config.toml
n_layer = 20
d_model = 128
n_experts = 128
experts_per_token = 3
d_expert = 64
d_shared_expert = 64
activation = "swiglu"
moe_layers = [0, 1, 2, 3, 4, 5, 6, 7, 8, 9, 10, 11, 12, 13, 14, 15, 16, 17, 18, 19]
router_score = "softmax"
normalize_top_k = false
routed_scale = 15.3
balance_loss = 0.00261
balance_bias = false
router_z_loss = 0.0001
init_std_router = 0.0177
lr_router = 0.000796
n_head = 3
n_kv_head = 1
head_dim = 64
vocab_size = 8192
norm = "rmsnorm"
norm_place = "pre"
norm_eps = 1e-05
positions = "rope"
rope_base = 2700.0
rope_fraction = 1.0
qk_norm = false
attn_scale = 0.125
tie_embeddings = true
parallel_block = false
init = "normal"
init_std_qkv = 0.0634
init_std_o = 0.0
init_std_up = 0.0634
init_std_down = 0.0
optimizer = "ademamix"
lr = 0.000432
lr_mult_up = 0.743
beta1 = 0.9
lr_head = 0.0141
warmup_steps = 513
schedule = "wsd"
decay_fraction = 0.687
decay_shape = "linear"
final_lr_fraction = 0.0
batch_tokens = [32768, 65536, 98304]
seq_len = 1024
doc_mask = true
train_tokens = 640600000
steps = 9909
dataset = "wikipedia_en"
Below are experts of layer 12 (counted from 0) of a mixture-of-experts language model. Rows are named router (the router's row for the expert), gate (a neuron's input weights, with its number), up (a neuron's input weights, with its number), down (a neuron's output weights, with its number) and show model dimensions 0-63. Each number is 500 + 50 x the weight over its row's rms, rounded and kept within 0 to 999. Numbers have three digits each.
Before each expert's rows: "comes after" lists some tokens at least twice as common just before its tokens as in all text. This comes from a sample of Wikipedia text that the model never trained on. Tokens count by the router's weight.

# expert 25
comes after: " ", " |", " A", " (", " S", " M"
router:547607549514437455464552538517469545522459418435538487513539507462433566589454497530529490439544495506608469470413366575533493549525479462477414460504441500434573523472479506485418489445499518
gate0:494515412498535496515475617486472479492495517478590451552495491556587509567472566536453536499566567477342551464420504526563552419466438582599484534490473473493486462456562484543529534520553484
up0:482558601465494437362551357470443450577511442495536457474502480522450542487491484484499530479515473490537524534521527451415419434406566625501519502466563513477443469520402513490458619481430532
down0:665542464527471565433543450602549465491525398404604493520465541462417514521498619495493417519560521486485517446561499536514484424499499465556483518518455468469468416491566517526522555497537526
gate1:511468556501500508470440608501551493501457491477429446529455439477515398455508489482465466453520535438513462499475396532489471505508552463529445522494506470492511499458520538390547475463488459
up1:535554501469448453614521485506564534484506581556436538529462467564429561528479535502473545527582546547479510513551527506536506553384441595505582454519468441527559504569426502577517517556532464
down1:613460499475431448506545518416604511564452477557441517446451550459500525466419491555654433546548474510464506564494512491461467569477479549514495434390509491545569504517525465512420539518507397

# expert 113
comes after: "0", "2", "5", "3", "4", "1"
router:565548562535428531474544529439512499542396429503546385402500508435491542532462615493553427403540473479552466469468391538494514543495508445533458461488424403383549591456532481451498452492466547
gate0:531458594467483551429557442457460597441503428499529479456523542459514629438546572572552541404554493485534516571480565542529410511552505490516516583543556455401615456475561482501459577510509494
up0:545498533472497457461483503473468610505577469514449543474511484443529446504454515489455660497554526524533488520516535638468487528451563461462511539482464546480507473502436437466445439571484578
down0:488474552571520459470537556528447576529536471442512556553524568562591474552477499566487493481519557571499365600546524481490564428518473497496478520506525512453484558386525510561527489507610414
gate1:478535480485495528506558537502438481553529420546596468495534473441556550532434478426536551497595494505432460522490480548461483546437463542456545497534508557498489562513521423405579409526505480
up1:521455473582524542477576436468552471434526593451417506432394429538610573442443438510582483511499521468457555545474535506532490479476499495524438489538567453502452514538544529535514563444508515
down1:572552504493454468486420498504579455415451550590529526497508521479563426395524543505546488559462528526384569500532445601488515514484457561507517391461576498516470501489488488467432550500441562

# expert 122
comes after: " the", " of", " National", " and", " Department", " for"
router:560504555522437459438536542531471545518460441469516504390552523418476567546461507431556453493501449463507522477441371536460422459466435438539438371419451482424479488552541478474440406424454545
gate0:457516516595482468517493573569488498556437492468514553424512420507500414523501495440553463588482470530484425506481465515505507483440499494516500553568454541546502512541541527435433489386475501
up0:503572520606491500512459550492555455565454509505568465478537521499548498586506534492504492515510528521557525415391605535563519477594480475472540470468562592563462508531602562564486442453534474
down0:501552493533454463475501417461510497607471507433472510499462585364396501428462500468521509514524534462564519477538482475591463497513489526458444549463373455605416469496504506456572465458477555
gate1:471506526484477460527522565499529498445498463504506473529584583452501431511401458496553474483466480546529543580522372447436588491428514511479530480506383464408558476470437453457537393519516560
up1:514532488496518545496520449534503463429487455534612512581507417611490479518565478531395531519499571489493454433475568461438456512607489519389499492472527598479525481510464491557423472454432495
down1:557502522523511480468482479527500592487439472539560553498448525547480555558609503545656516435543514528517507502506584617477368500485338492457521486541511541494441474483505602512512482439475520

# expert 63
comes after: " (", "\n", " \"", "-", "===", "=="
router:589525534560476453495578528496418483516443414457543450504549561436471585573501461445528454441516424510569466480446454563461455475534447434493483395472425468446552532516486454423493471421479618
gate0:446480475561586478502439552462489522473506494421498511523555562509545446460518501415575567518465518487564362539488534442429508492486495503480569446461546539426567536471530391544446529582449510
up0:411517596514416578516504497544415544439482542494424476460519447452551466419482501499510553545551455420471513502527465441533521578536379521400466490468436494506513514437502561519560539543440514
down0:513523483565466511457526440419565536482407507586510602506504524484422444497517485483452498468545438480413503532477473552446443483582517498590497492460367487551507456500537482508522495541392593
gate1:497550585517513491399419464456529351497499437503530501543562459523565534563527504410513481532451465511500574509467541629566519418525472585465483489500468495490562427443705486411585520466472527
up1:471546446452533574562534482381497587483514548594503445456522422532512514550525471616542485456498525511411431642490540422510506516614466434460431546525525519531430435452524510442521482535591482
down1:564569493453501546603467488526466559420576536486457522385597523520422537395439407359559448538497496517556485553491531533464454531552406497480443506617418479530472565532520488470514424555451461

# expert 52
comes after: ",", " not", " but", " did", " is", " and"
router:613571505536469459479561501539461514512457444510566400482548517481532555517454551567557505442566465471535513531480469478436437516516462518487474437423483458477462543524456500498509417468471604
gate0:537501524508470481490521694492498508509489531454323526511525551417577510433480453400539508541621505465425421562464518522524477480417446502480556543532501485483475413529413527498505522477466531
up0:524558518462496472510424481404466504490506526567430566430543560490425478545526448446515419479404518561559561421491511466498505479537584543445558505481430519460525478526519475467531507463536434
down0:458511476552469502466567491495492499497530488506450607525491539544490450523506505425443469414530516449603472509490463448427523430574463493512491486525569426513567497491477491469486523497449492
gate1:564535449534504488498590441433487552555534514409525526498459515484544555479434504553529444670454471526569429484513445540478474423555571505525446538528462572489469496426523517518388433480505525
up1:495550520473482510538477525367499389581544475514352512475463539433436471564499494433450487441463488621422578576460505498475489597454470498485528554515518543481566465516510462532531447514467455
down1:471490512599426501478504596523515457549467524574497519450535532520494472489426491462508588524530524456542491471532537543491470516507520524481438455534504582503591491453535402461486439483554488

# expert 112
comes after: "\n", "s", "==", ")", "History", " also"
router:613543551514433425434541525489476518576458440465514492444567510442445546585447560506530469502469430440512446462446471548479509487486462447545410460468457442434525513480547453423470466427451580
gate0:569424548541435525577458508485487451430568559436550440564408527482466548493478480576582444561452509550431508540469445513399534513508547486388531538457514452459447471577518457537453513466463469
up0:540493473474578538583529483570471520505507462497471517533441506434563550561533521607459533476480397573491486505501463571487459571536533490480505523440554569539451576461438503618449475517573564
down0:387468425436538494465587393571555479503604440520446448465447455512461492474479540577420574473567494486524521445480549448425514585600428522524378422504539545499517411546449490513542540511474470
gate1:464510629617489445420458501515532456541494509575505428421541455477581507538465460484490455516452520477523460479526505493560501428480424548524439516528491450495481526429610519423557504429460532
up1:415545442549464584443491433459523545576480457489506491536413450501520549537454526603405486477456540504539489441544553471399456551463550566480520536491452590501449480557408416523485467412514480
down1:557466511495503461406485414483529516465653530527459494455438384559574475517508547476555431407492481442452458495549468461503512407455456455497531536528424425509519458552483538460514487494447595

# expert 92
comes after: " of", " and", "the", " for", " in", "=="
router:548496546512440432438543511536441540539500436549506445401543482438456595509467490453511490411517417455514499477463387565501412529493422559538480456437444501445573506562532460445437445465425497
gate0:473481508469469489466414460457574523539504528549570529450487475486512464487509460510587470520505446510575523565547507504563475492487513598385508499488487571525428509492480425539356401497459557
up0:499501560522542618443602465531464417439504456442462508533523512431538533563478402514496447526458493530448509598558487502441521429434467510552472449559485486496422536504500584485519531511505525
down0:498498461507498375496470548444429506456497403578519502506492493540488425583435505535445465485495493493574495553503555598482463548519548492479562467520522560412507501488409495476449519408523472
gate1:509487400604445523513453491422488485453498542472470546500528465533504562453531570587564535582522419528448387569519597567491492498620469517487505453479425531465465515460535408522406559355494482
up1:449521502434460475526513602505421466404538459539449620597533438483496587480552507495491559491474437522479521574459475535546453492506444535445456451607436528550490453490503426503502511384483568
down1:463458501430499474554440490472573434491504535520541549514559494570506592500428469442515578532480457560391404580438456517498562548558501509556632499570548553462476518460552422424475465463591485

# expert 100
comes after: ",", "s", "\"", "ation", "es", "ing"
router:618600516528466486490592518506431487542429459493573426464541551467464545605456579547535481439503396475548523547430482510472412560513493518484436424437441495487495602540522452430465442492458576
gate0:512469510483445478454454494494557477573521473605466479541449456460522511444441526467460505492499468423527494472505525531541569501568461490510511479596436445491537448555492396511486517451500600
up0:458653420466513399409510464448473470523524484411401493422490427505471504569498460416491619543511513409548418465607502526478530496507491508502501556546469489468522552442420510414526548542536485
down0:383474564461584461461464464506518512426513510517553545429516459502562476566489501483479537553451484594553497453494449417523427499571559564387562409495534518560596513476432485532530499594515526
gate1:436598502419584475508526437538475494498561540524564333444569533473508511480500534524484497534508489484503464516566489518557421368443470452470516511489424464525456561548544558504507516608480520
up1:475460594532516481594463434569462519468472517498519492503441473602536515583567592529512456469449574449567444525499481481514521561418462410552519434487453398527509534430427461496495479522522465
down1:713511502531545522449493430473573409458527502502483483568538586420483432508502501478526543539475381554468504547506516525450466441487530455422489504470461489465509450478508491458485490538524484

# expert 125
comes after: "1", "2", " (", "3", " such", "5"
router:545560537530453474443526566481444569554451451458547456427502538446452567564435542551561456419518436423561449481437446561457428532532492475542419446448456477447544534529465423437483437449453562
gate0:539505524528487470414575534478470491587455479441483485473510512488565616559464514517563455463531462482519503504411424513495518502547553485551410371403449532475564532491513478525468440468489543
up0:546514495515501436472506520485422555490473479421502578530477493451502504421535517456450445604560400472592606467470490507558457394463466536498576596537500521499476525554456530475489455436477524
down0:490505526498497592567578553553538486536489505574476530455498479507539547523520513555502522505449498493446466477518552607534533462451548505454638464474383512453534539417541440469484518562509456
gate1:592530519559403478475540458484447500553424436500494501471572542446470539577451549480548510472587463470533441461415429600450453462552484507501422434433447503409582559510511448499437461477419544
up1:478561470502444462455512499547454482475429449626573484455549552495571500494464518476547490554403441503562540456560466490543402543605525451493470463520529518561470464540541450443493405472485421
down1:567498592467467508497480513469538503610474427510483504520539482503510454451513483550550515574489526516488423582496573557560590437464488477531502475485536415440490540521482548511456493446523508

# expert 84
comes after: "2", " |", "|", "1", ",", " in"
router:536542542545460463475502555529448594503417439466529441488512502452414524545445573533565458411484459487561459520435433557485411516494474461512435476435445473417531538499489417438502433451446545
gate0:501492494608543438431528436466392361552465510530468462494636482488492467517482476414368540467526431452476526516501483558500461563538540580494537518499518534513509510575489442490430486378493455
up0:466499479595466550534449490543465598504544481441496535527484440527387408500550527458513492447549442503566498519479489497538455522532483450495520483514565506516541524624477467480580415416563531
down0:416506526446472450478453516559548591505466478579454498453499518464470484500495471491542450369395509399530443506427579415481625470449550492457536504469448599508415531528512492558486360547460538
gate1:615529532548483498464574544603425504505496391482534464494513497425446534537443499420552443492568457477496506414482419519510459522511489520497488468480480522447561566469448455520440443528522497
up1:570478503478496547526572526554518527428546404462347446537455482544421500572520541555505491530497479525524484405514469508585492578464479535502556484474482398507515538474460500481497421569507470
down1:520583495510625380449488515554484448408401457491488423521531545502497479443539416496542562469548622544506512462486497453481479468538365453551523487421529450388515526549411493486564497466564565

# expert 30
comes after: "\n", "\"", ")", "|", "\",", ":"
router:574540528599417448499538534527524530532444462464557427460512545468464536583457512520514439436508422524477449450475487632499494508507485501507410488410479423400566563551484382453434409443448556
gate0:509451439452587527533499468507540510485506463544701422517489592533415479465575484510442503607573435511508432532458491445394481535579477475465537531503531455526567479466589479501478495534486486
up0:477499492449482497504508511514439517489495515543567554503397454425417462496433591573531536495484572455539422391542555569508476505473443559528404485488458475435521490543560430538512516630437580
down0:516508426448512605545558434512390502518488522465518466536539503488445594538428472473502521513522507410533535482442426497508448507534418473463504477525495513603542477535606532454452533580476533
gate1:496524516490695515500525490522510449460550435386578487533482566511476504513535481468494377525536439514464537595458439488465525516632497459516581497492460521544480516443500586472468457453452534
up1:510575450433495592538564636462408477493524499563446582501471488463464483546521406504487463435474521488446463597472476409499444457523453474464523462563497683507413523593558549502471541617477501
down1:355493465477567525568507432461506462580471570488626469528491509532535573543491459542478499550509520447590523509473473387527476532547461429494485524535589533588426510593485476505471539532472658

# expert 32
comes after: " |", " (", "-", ",", " \"", ":"
router:590594530545456487522529552471439526527397427435517469505581562446492532560470472481543460439512432477523448443429426567503436501511446427513492448435426454399541589531468471438420481383449531
gate0:482498625456557557463402464580577505471509539497537448501465573441510512618522493494539481456562394514472555511534529489499532468443553490516543521375510503429516562578553471382471503463560473
up0:411408450489503458548523516567465424540512467594500569473453448566605507493443503428439594493514463425463513488476451518512469541521447527522457515511514457490483443558501449499600428571427547
down0:543454516490476433503522513470575443560476501577526403461586446485507498513529581468526579410480496489513516401556465462462526492526473537529505583450471352409526486487460506541485456521443532
gate1:552498469453482489565447539566510512514474472430649447489348464590598545470470514560466526533447528498482511434579467558527403481496351498517542509499502508451509518400481493449452546429493495
up1:493445471524428522470561552461521434454388499515416514483472445443555632420512563445628408550414498470596454523465494401467577528526510511552419438546517450486511485514523475555422537496466489
down1:432487474551507402536507502521497586530480496450416474539453553504578456552483507498509497574500510597476475468524505485481458538459467497498567430477532599396538437491507526453459507475476446

# expert 26
comes after: "'", " of", ",", " to", " and", "%"
router:545564531549447474445508551509432557552438440458550455437485544450445570565430543546567464413530435416571456484438442562453431526513473481537413448453459470451551526545470421452483441436457560
gate0:559503471559484488463569566527494505565421473483511487455505575463520565576511603490545479515532490486555525492402453562482425468557544449525467431436429501386542583546519469456485498497488503
up0:542539534464503480445530482452524461498570532515456608503550398517480539460453459537433395445554426493511536393524500511518509509477446423471486575467480457507548489537500464507515558487490557
down0:560457470485448452600493503476537574458478490507503505464553493551473494531479450383452452532505520579623450473598410481465405546402414394547533548427476526452485543505495486527494452484534460
gate1:575573485532401487463538522470472555570424433491573540456471552465501563552449516412596501483521462478593468488444426569470445473526492413517412465410408569396551498500486417447451465536477547
up1:547576461581507627526456530576522469411575568534582484476585493465463604542515554577529480519544524520548453463417486512426427469499543555507538476521514508443542543552549460464438448433506480
down1:495492516533563472497565436448459536545556335503464399510465524497474385505599471490555598548476401525506480567517498462445491520439396485531521486548499458538437477438463496532459504456451434

# expert 39
comes after: " of", "1", " to", " the", " for", " and"
router:547555537543453479438518556485429558553450441456547457440503538445433567567433546553563463408523429419566469497440449565455432534520488470536426453448449480451558543521454427429476443440457557
gate0:574494499613462549393526530524494528535489458498495461557557491521442574518462529454478487362490479553481519418404455447509511508620542582403496507451483517489589502483489416469389503428434531
up0:533545428491502563533468524514498574521495526434421431523389467410624542492543492436458488471502474522473515413505511512493498554474430408481570518456548503476445450473434454454539583416492451
down0:458546470373546464439491437523476439476496522594501477573556488561552523540532463519564492527548529498490585389528522508466379482502462511484519520482524566454458507467534485532370494411442518
gate1:583547530600430477455546485434423501539435406491525452452535504444543588550469484479610441474494425500538485491427441519454476470519485489579436460400468504420530606539507490449427442473460531
up1:517537524466505528503451466396537519523519555490554527514595607532450500553420541451419513491571482578444483448538503466443491485480481646478509493523502481574494494593437493574560608515432511
down1:493461484519469553545511578437577440591505478532490554545513524514574451513459509517570465577491575489370556532471514508587597374524511492561546493535529499515481594448506399519461521557636503

# expert 82
comes after: "0", "5", "9", "7", "8", "6"
router:544555548542448487445514552490448570545450447468534449424497524446437561571428553557563456411524440417563452473441455559467427527533487464547415441459448474446550538546471427443479450427461566
gate0:564532578507447446466550586526539526487480469510474380518469586455410558488458564470527420514511536491519514440415423612451461474538501502526444535466383504451483565473545481483444481470460511
up0:535547425448466373487558397499490482562502529599517590487554408461517506476568459393515668448532560460488528547532530477563558440533461490468492512452538462496600526526468432506544510466458509
down0:495570459355469490415436539544468494549577471512571567521478493561530483459499506532505550578484611480562548494451515452448412526466510500429558448456509490560463568531518501471407497529445544
gate1:593605502506488494408505469468437469510446511458485513447488540476440543511498550459590517584609500519536485467463462552438460566483473539587430493462489474436502563515522523440457477516506658
up1:501562533435511457532448498534585476469515478562556549564446501523596534479517483475457516518398544453506562561576495485408506446517460421418584402475492581587461460459511509583499428397532447
down1:528509581469475503481456540580493568549556514526481481520551406459532579565477558541503634480486479548503406544544556452537431525465474472519534527540561512534527632524552565493525490549536577

# expert 79
comes after: " |", ";", ":", " /", " –", " W"
router:576551562528472495421521499445465474593460481442505504448558503454441550595465566517564511451580443427544486496464393530529471542542521530560452473362444456345526566503520460492435489482470542
gate0:525448397477386490555484538419529559573373495485485457450458576462554530410477600473502524450458507517447531508506469447469520432458491437466514468566335456479587452515517471457631481445448467
up0:542468447538489418435468452498523509425469475448528392537440532454545461519485508541518513544540454608531479529479564503452547553532468462572452515490620487517554551499495449470482450438460447
down0:515380461505565467502589566507523460475524591519445499543497508525548445580449532512485522436485471557523568534477605517471461504511488559524454537437602523474454453503460457519549461508463533
gate1:536515493584443508629490530573403507534475467626469481527541568452550505514484529468457463421495544478487513467456435525488501447634560415428505444470444543488493563483524525548489417467534510
up1:473538540463482522499564481566519498466507502481449507517497532584493474513531484396467450531535456475508469636519518535460452487516507447590502628421595522464481533516458485500484447467482453
down1:473514541443530542492405521487472418500514503482507529458531528601551456510468503508500449443448599446431520450487520368431481499660467476488521642485518566547562526506475531531461507484479407

# expert 111
comes after: ".", " =", ")", " |", " classification", " information"
router:560557526539480503451538526474447541508392435470502420478541571504449510500425540490600433517497468425515446481478436616450419437521475459505424524449460500465502590522574431522428475466473572
gate0:517633506535499532483426464489474385500441504497556516447458549582536486457502487506528463449532552460465456439452461477500481518507416519553418460507467443495474417473534483515584513514427534
up0:514554507510513519503504509497491474479527490494519498431469458635501504431348405635539528486535516467453472544498516472471524467594379496490486544543549493502520458434517421490602529479508522
down0:588599465421469546581530454401475515418570485431486479492468495480492515505587496387471399501481492483517562548461489367518487538603549476502612491512478475574431440418514492468439485490460499
gate1:566556510397485552540520531583543498511453474572498481589467602449459501452428512453520464499536485426450435471451522583484500498428548605543509508498520429533474577640458446558514566490518461
up1:439415569533452463479463464487497543386486507395477562497507466505571459510528527585590486520440502543525514531518472532516390556553432445524544473588535426513460541472565585411494423486478530
down1:462499534522502474522554613498464521527516420422426514477491539522513593387521542513531508482472478519455513528485521457453441394543440466580426505506539534462529545468543447507554563607458478

# expert 62
comes after: " (", "-", " \"", " the", ".", "=="
router:548512548529425482460563521480482547528419358468555440502541593449498538556491480535570507430528414518553462469460428552493482541524411401516468407441443469451557569545485438524418438444460585
gate0:495545630457460437558517513495495537478517445557585437498520534422421541492488541571431457495472571527417584488478455556485531560418485424523492389478504519519449470423504547612499412482429544
up0:509515513468553530496554455514438542488476485672501465534555596467475516487581489456407485436439459525492470463410565478490483363495464532446515444526465560491522458481519561503519430471397543
down0:440499495418566589517526551415400395571492422550486477569437488579487467610451484493467545474449633552553389474512472513553522457555484509456530480620529596537520479522504447523489493549507555
gate1:517504540469380488519600432621500530528459488496626563531447533516375458456518491546495585533455489559583439486545522571494446516484559532475447422479469567501556503564537423482473573526487540
up1:476428433488513524510541520530430518571414466475599506510483485441417511415484478474401562447491519499594447434477492512493457623578482494549519479528452468493531534516489441372588609520565510
down1:422533632575431536433446578545472558526542448454526636563536528449523382524465405553439498463508612550500487401530524489513439568409481515450504529518468474512565542411516520536496522462485462

# expert 117
comes after: "\n", " =", "==", "===", " ==", "."
router:599535522536490471512529525441472550520459440469544412513502574478477507579450504539609426505534412464618450517462471633444489448554465468521431501467454464466542577498524468479430465423474599
gate0:461516524585517514500527518543499436468571431512519506500495512513617506545496465481450472517448479529346479538418464447493528507558483371508465455430507530504454523502548497518488474466421453
up0:511499553515509509478463528531548510447538483518584563521414591424580515554559500512472431488436476468391540492448428401526502493628442459514436493461526528456455518538523441508488521439463400
down0:359481508479556559446500528507598547479634533472522521525417541500559528610476491523422413465497425480476524459476546421460480464504466613456477568512549421534492421510546483519522557469498436
gate1:538455585412425451509545509484558491522555492521483458525580506534479518589572420484492448476496464506573392498460496412438528534455533498483511472509426486469548460442515501535530464489516530
up1:584410542458456428491595542446518454507529507527460488520448513561414476532504495482460508515514555514578507596473520493525484488425480510480602573490484504456504468430491463560454479459508590
down1:441503575423491496563506488592457480517572507489501491672541521497529558456428464541519536502484493518411457499548550484548379453503522513488498439516617448512417492551431526460391485438524562

# expert 72
comes after: " the", ",", " and", "9", " to", " The"
router:544562544530448480441516554493438568558453446467540466428483534457438565567425541570562462409527438425575459504447450560453435544525479476530424448447449474446553536536489423458481445433455570
gate0:583533508574456476425537518485438478552385464536522515500559507467500588587479497448552486510536451454575485512420441608529480453539473450509494490459451500428536536558472439468449510413479531
up0:503446489505535569563477403459588505450470532493574529529509474529519495577568394524511476463449426514513521493552474493572474418503502564494501479465483547482461539416393444513515539455564542
down0:446530489592458486494529477538554509444471350542427603461384516480488492462541459532497506470491488482543494504547528503604487564516480491574623449508402537489499517528519447525564446427481581
gate1:544474526555483392463562550469511539540482421459512429518493596495521532528518451525517442462528390501492410463438502551463469548514513455443430470423465514414578531536546484479500432416418534
up1:499491523523524504506483537529466494501494526530472474435523524444429560456429638515587518559526533534523523570538453476561442476414406477594514429429470546444395463513610537556502468533544550
down1:516522494449405476505465433510552466511449487492524520508486525512474539551487417502510430555507571459423494650465454610447468459409524473427472361484469502495491568473501581431532405553544495

# expert 109
comes after: "0", "2", "5", " •", "3", "6"
router:612556572574383499384506497486509548517384446525492492433497522522516555531404563442548437466502442440574456455501430625484473569518473458512385501419444425406514512491501418510483450490490590
gate0:515588560522439461455492329411506518505486515461448555504624619512516530540460502445430503571512537529484399522472449514484423569528440540486426455437423555475470490425438564523528462448487451
up0:477506507433503568520474484453541426563420447525531462506534490459469491494497546438575403471532596472556460471497511436474458515540498553486470471493632529541513453458527349409430492529508396
down0:486488499595476518417531461551489479470449507473419417450482502472579581494493551460587390450568469566615546410554428478438543500555488519535417481433492550589547465528445460475443449469557542
gate1:483528542585557511550459497459532571474498534522513506357497561525502524491511431309493587537493505477504541454462473481596477500651497482524485522460409408531473559498468425485547485392502504
up1:512449446471562459541496464486555598490460562472475515513539522431472532430520524456411463458446544461452491494501466551502509473551402492534545511525516484447527550492530402543409557459503512
down1:496494447530575489539486456414541494520485519499514538515528518515481498602461479526463462442530513632565456468559420421470537561557535568467437543481503541527537479520590524526495399561433527

# expert 69
comes after: "0", "4", "3", "5", "%", "6"
router:543555540541444491445511551495441552553447448449534447438493538442411567568423547555559473413530444413555454486442451565445433526517467467527422443452449478445564532515448415444477438440458569
gate0:565550606523508495473543499498459534568497442426507485505498493513459562577448477506583476467550468537464432436481451520540475515597449540510494380488461506407519507472535518473473489426465552
up0:501421490528535483537441479491502547532530520467405469459381534511418531543529593550454450444592407434490561433502465505589547542542506540493543510509546509415506481505538551403467445462514526
down0:475431590498439549496453504488458437510557559505469401487515484456558497401516625501491474549528521575534436497532476543422469489548467486478486540407478442519531483439495454593482423494494439
gate1:523537455505480505535523514542454503598494437447498482451493545419465490516486528417621511540528470559596537487524414565458430534486542382518464476451452514431534533536551414523475456519474546
up1:541529602566549555491539451497519607476469478478450507484487472488500491495439494478490529494551538548531433585597510512469495445558506522464466449560480412478430534517500551475461459386448453
down1:536525488492532527483490520453496481547387562511445543488517524502490541526399441489571538492466477466467542429538499512524445441494575429396539483436506431422460525506529468463584433497522459

# expert 8
comes after: "7", "0", "8", "6", "5", "4"
router:569513552481450506473494513547462488570433431461523442440482534521492602502417564468632498438547424443540465464437483565529428541537451485557440511473452514444532578550523407501471470438489570
gate0:560544494550528490469472457540495538643527483550545447521534435525487530549500454477591527532357372424568430417436494514527489480531519519524528507484454493485457430525452560415471413474477486
up0:537490532509528433428497540484469581527557601523472450395428507500559501487459596509502520635551492577515465514478500603444492540374448488464460471476396561508513504500524470543437498370500522
down0:605525524461529404473509492433511483473536442595468486488518580544459480498486547554548455377555487608501500458629539438478537479413501452433486553487559467460501488498413525495493437415510545
gate1:455521524481477521477452459469424533466476510548436536472425487527557443535519476410554519510466551456496432484558502539488520467456538360582508438438495570371523522552573456481432504614497644
up1:519497514476538533452442511484513434452505540560489490539476491503527477514577494445619542577499533439539478565495468516395529564533614403520458504508489471462509424589511450535504407516500655
down1:535494516442489386434538514477413532446527545511476575528486506556519525359534469568517523502544494387508509454490497499531502528486594496511557525471455556562483536520567442578494567608530551

# expert 49
comes after: " the", " and", " a", " of", " for", " The"
router:567578604556382494454523495518428484547421438490523509447573553514449596556446504491612420504584458399524449523471376509480414530516516466547427426470434461460565485519572485463494459471423525
gate0:457555505447480563531585480430437517482523512602463504508512466472419510501442533517594481533610551531511462530481488434398588568513570529518515418464529429460440471470509573386457437467466539
up0:532595480430406592478551493473434427510532541521510533566543523588521482436592482556640542487525454457495528487474504459498522479473529483538513498474539420506519511553464457549425547431524509
down0:409376420497424470531493478484549416480405467559488558535484517524510491462502443518469452348489429472460481526500441523539490526426547587517493567520636548448520517541503441528507512478597459
gate1:512526459464481588385496504565528518560547555525450430470468603559439491539489496541477534540471502477543553566516493445518434447511527452363534504521423500498458548485563469474450449574531495
up1:466563433419555484544499575393484519488527460442528510485499571466566435442459472523446519523590571517548477584502573534496540518450505526534480462433496533476516406511494373523465561505421514
down1:543594528434522515486526531505535575473514470482547488386591481536519416453456499509468581564434538556513507493556516565384444500487574394454499383474479527543527433574514514475494507442416434

# expert 60
comes after: "\n", "See", " Born", "|", "5", " one"
router:616552511546457426459581512454477537553427427495508435456535519445411555582445513489534436446499462461537487547495471571470508477548509488543392471421417495427537523528429466474474457526440551
gate0:556586588458505436433488615599458444515439550496436501438440496430483498439529453523481505489507579479572517460471457574459437514521465575432448482480469572466491489436503461402500523443544544
up0:562546532477441535511613453479499603526497553480549543534488506525439438492410559436517530507486377537550473503506516555475478480372606499410500459566459465471489466452521480522461425522510523
down0:596572495494521575427480535553490498482479473497521469418416460522466454499459488516507671463499559556449570465560465484592486519469547594520576492477383521617482507498544542542471514464434474
gate1:555493560495477527490485504636431552455452439576481507433465541426519574541436546520562456591561360610456587479476518554414507535485527501512591502472550535477528608519538515507514517465527573
up1:446480471503454474498538523493496569518507430424544559504576614565526490530479477467497350542506541563501512422463485553436540455448531581508446579516458485495502628561452554555544429527399471
down1:494591469521492576514490407510514481507459512491511486452506435486443510551547472537504495594472425441516470473507468496472486449502525535480440514492466539521487494524544532521426416674444478

# expert 34
comes after: " as", ",", " was", " and", " of", " served"
router:595510535506470485476504505508418592562458407515502442437554571480437548523447492450517421468583421433549470498405492530442437471460483528544488460456431429468487571520500459454485472496494590
gate0:552511497608484590513405472514501487456494514508459503505467454463532549475565551441497451519583545472559522501516483519445448375493515500480460520460606511536509547415421482574458511518494531
up0:482436493565371404531475548509464574520488527449505504431552463506404514552478419476473575409509520519538522454433453494438551430582577562567496486435567461456594446534549491500519520382475505
down0:620497475520509584509553457553548449529569577540498517457529505560542580541449537423478449481550531485558479487528470416544567539510500501498499478528490479477406592519449520566499529535531596
gate1:581521577447479472502434517471532520528521521489401463386519569565484537463526485488529491493563551555531478413457513511506467506561436499561514547431545518504458511504550452513576573517595686
up1:487487518465466525514533478473565606568560483522500541385541487451500456518450469526539493444497489555428461422548502510502485578418591458468497445558405386461462503462438518437448494496461485
down1:523493537558492495448493547515385516530583525509554434443555493522538495516464420486443527404405490531534550435469538508561556406509514463544461509448474559443523532503470474461446455559463487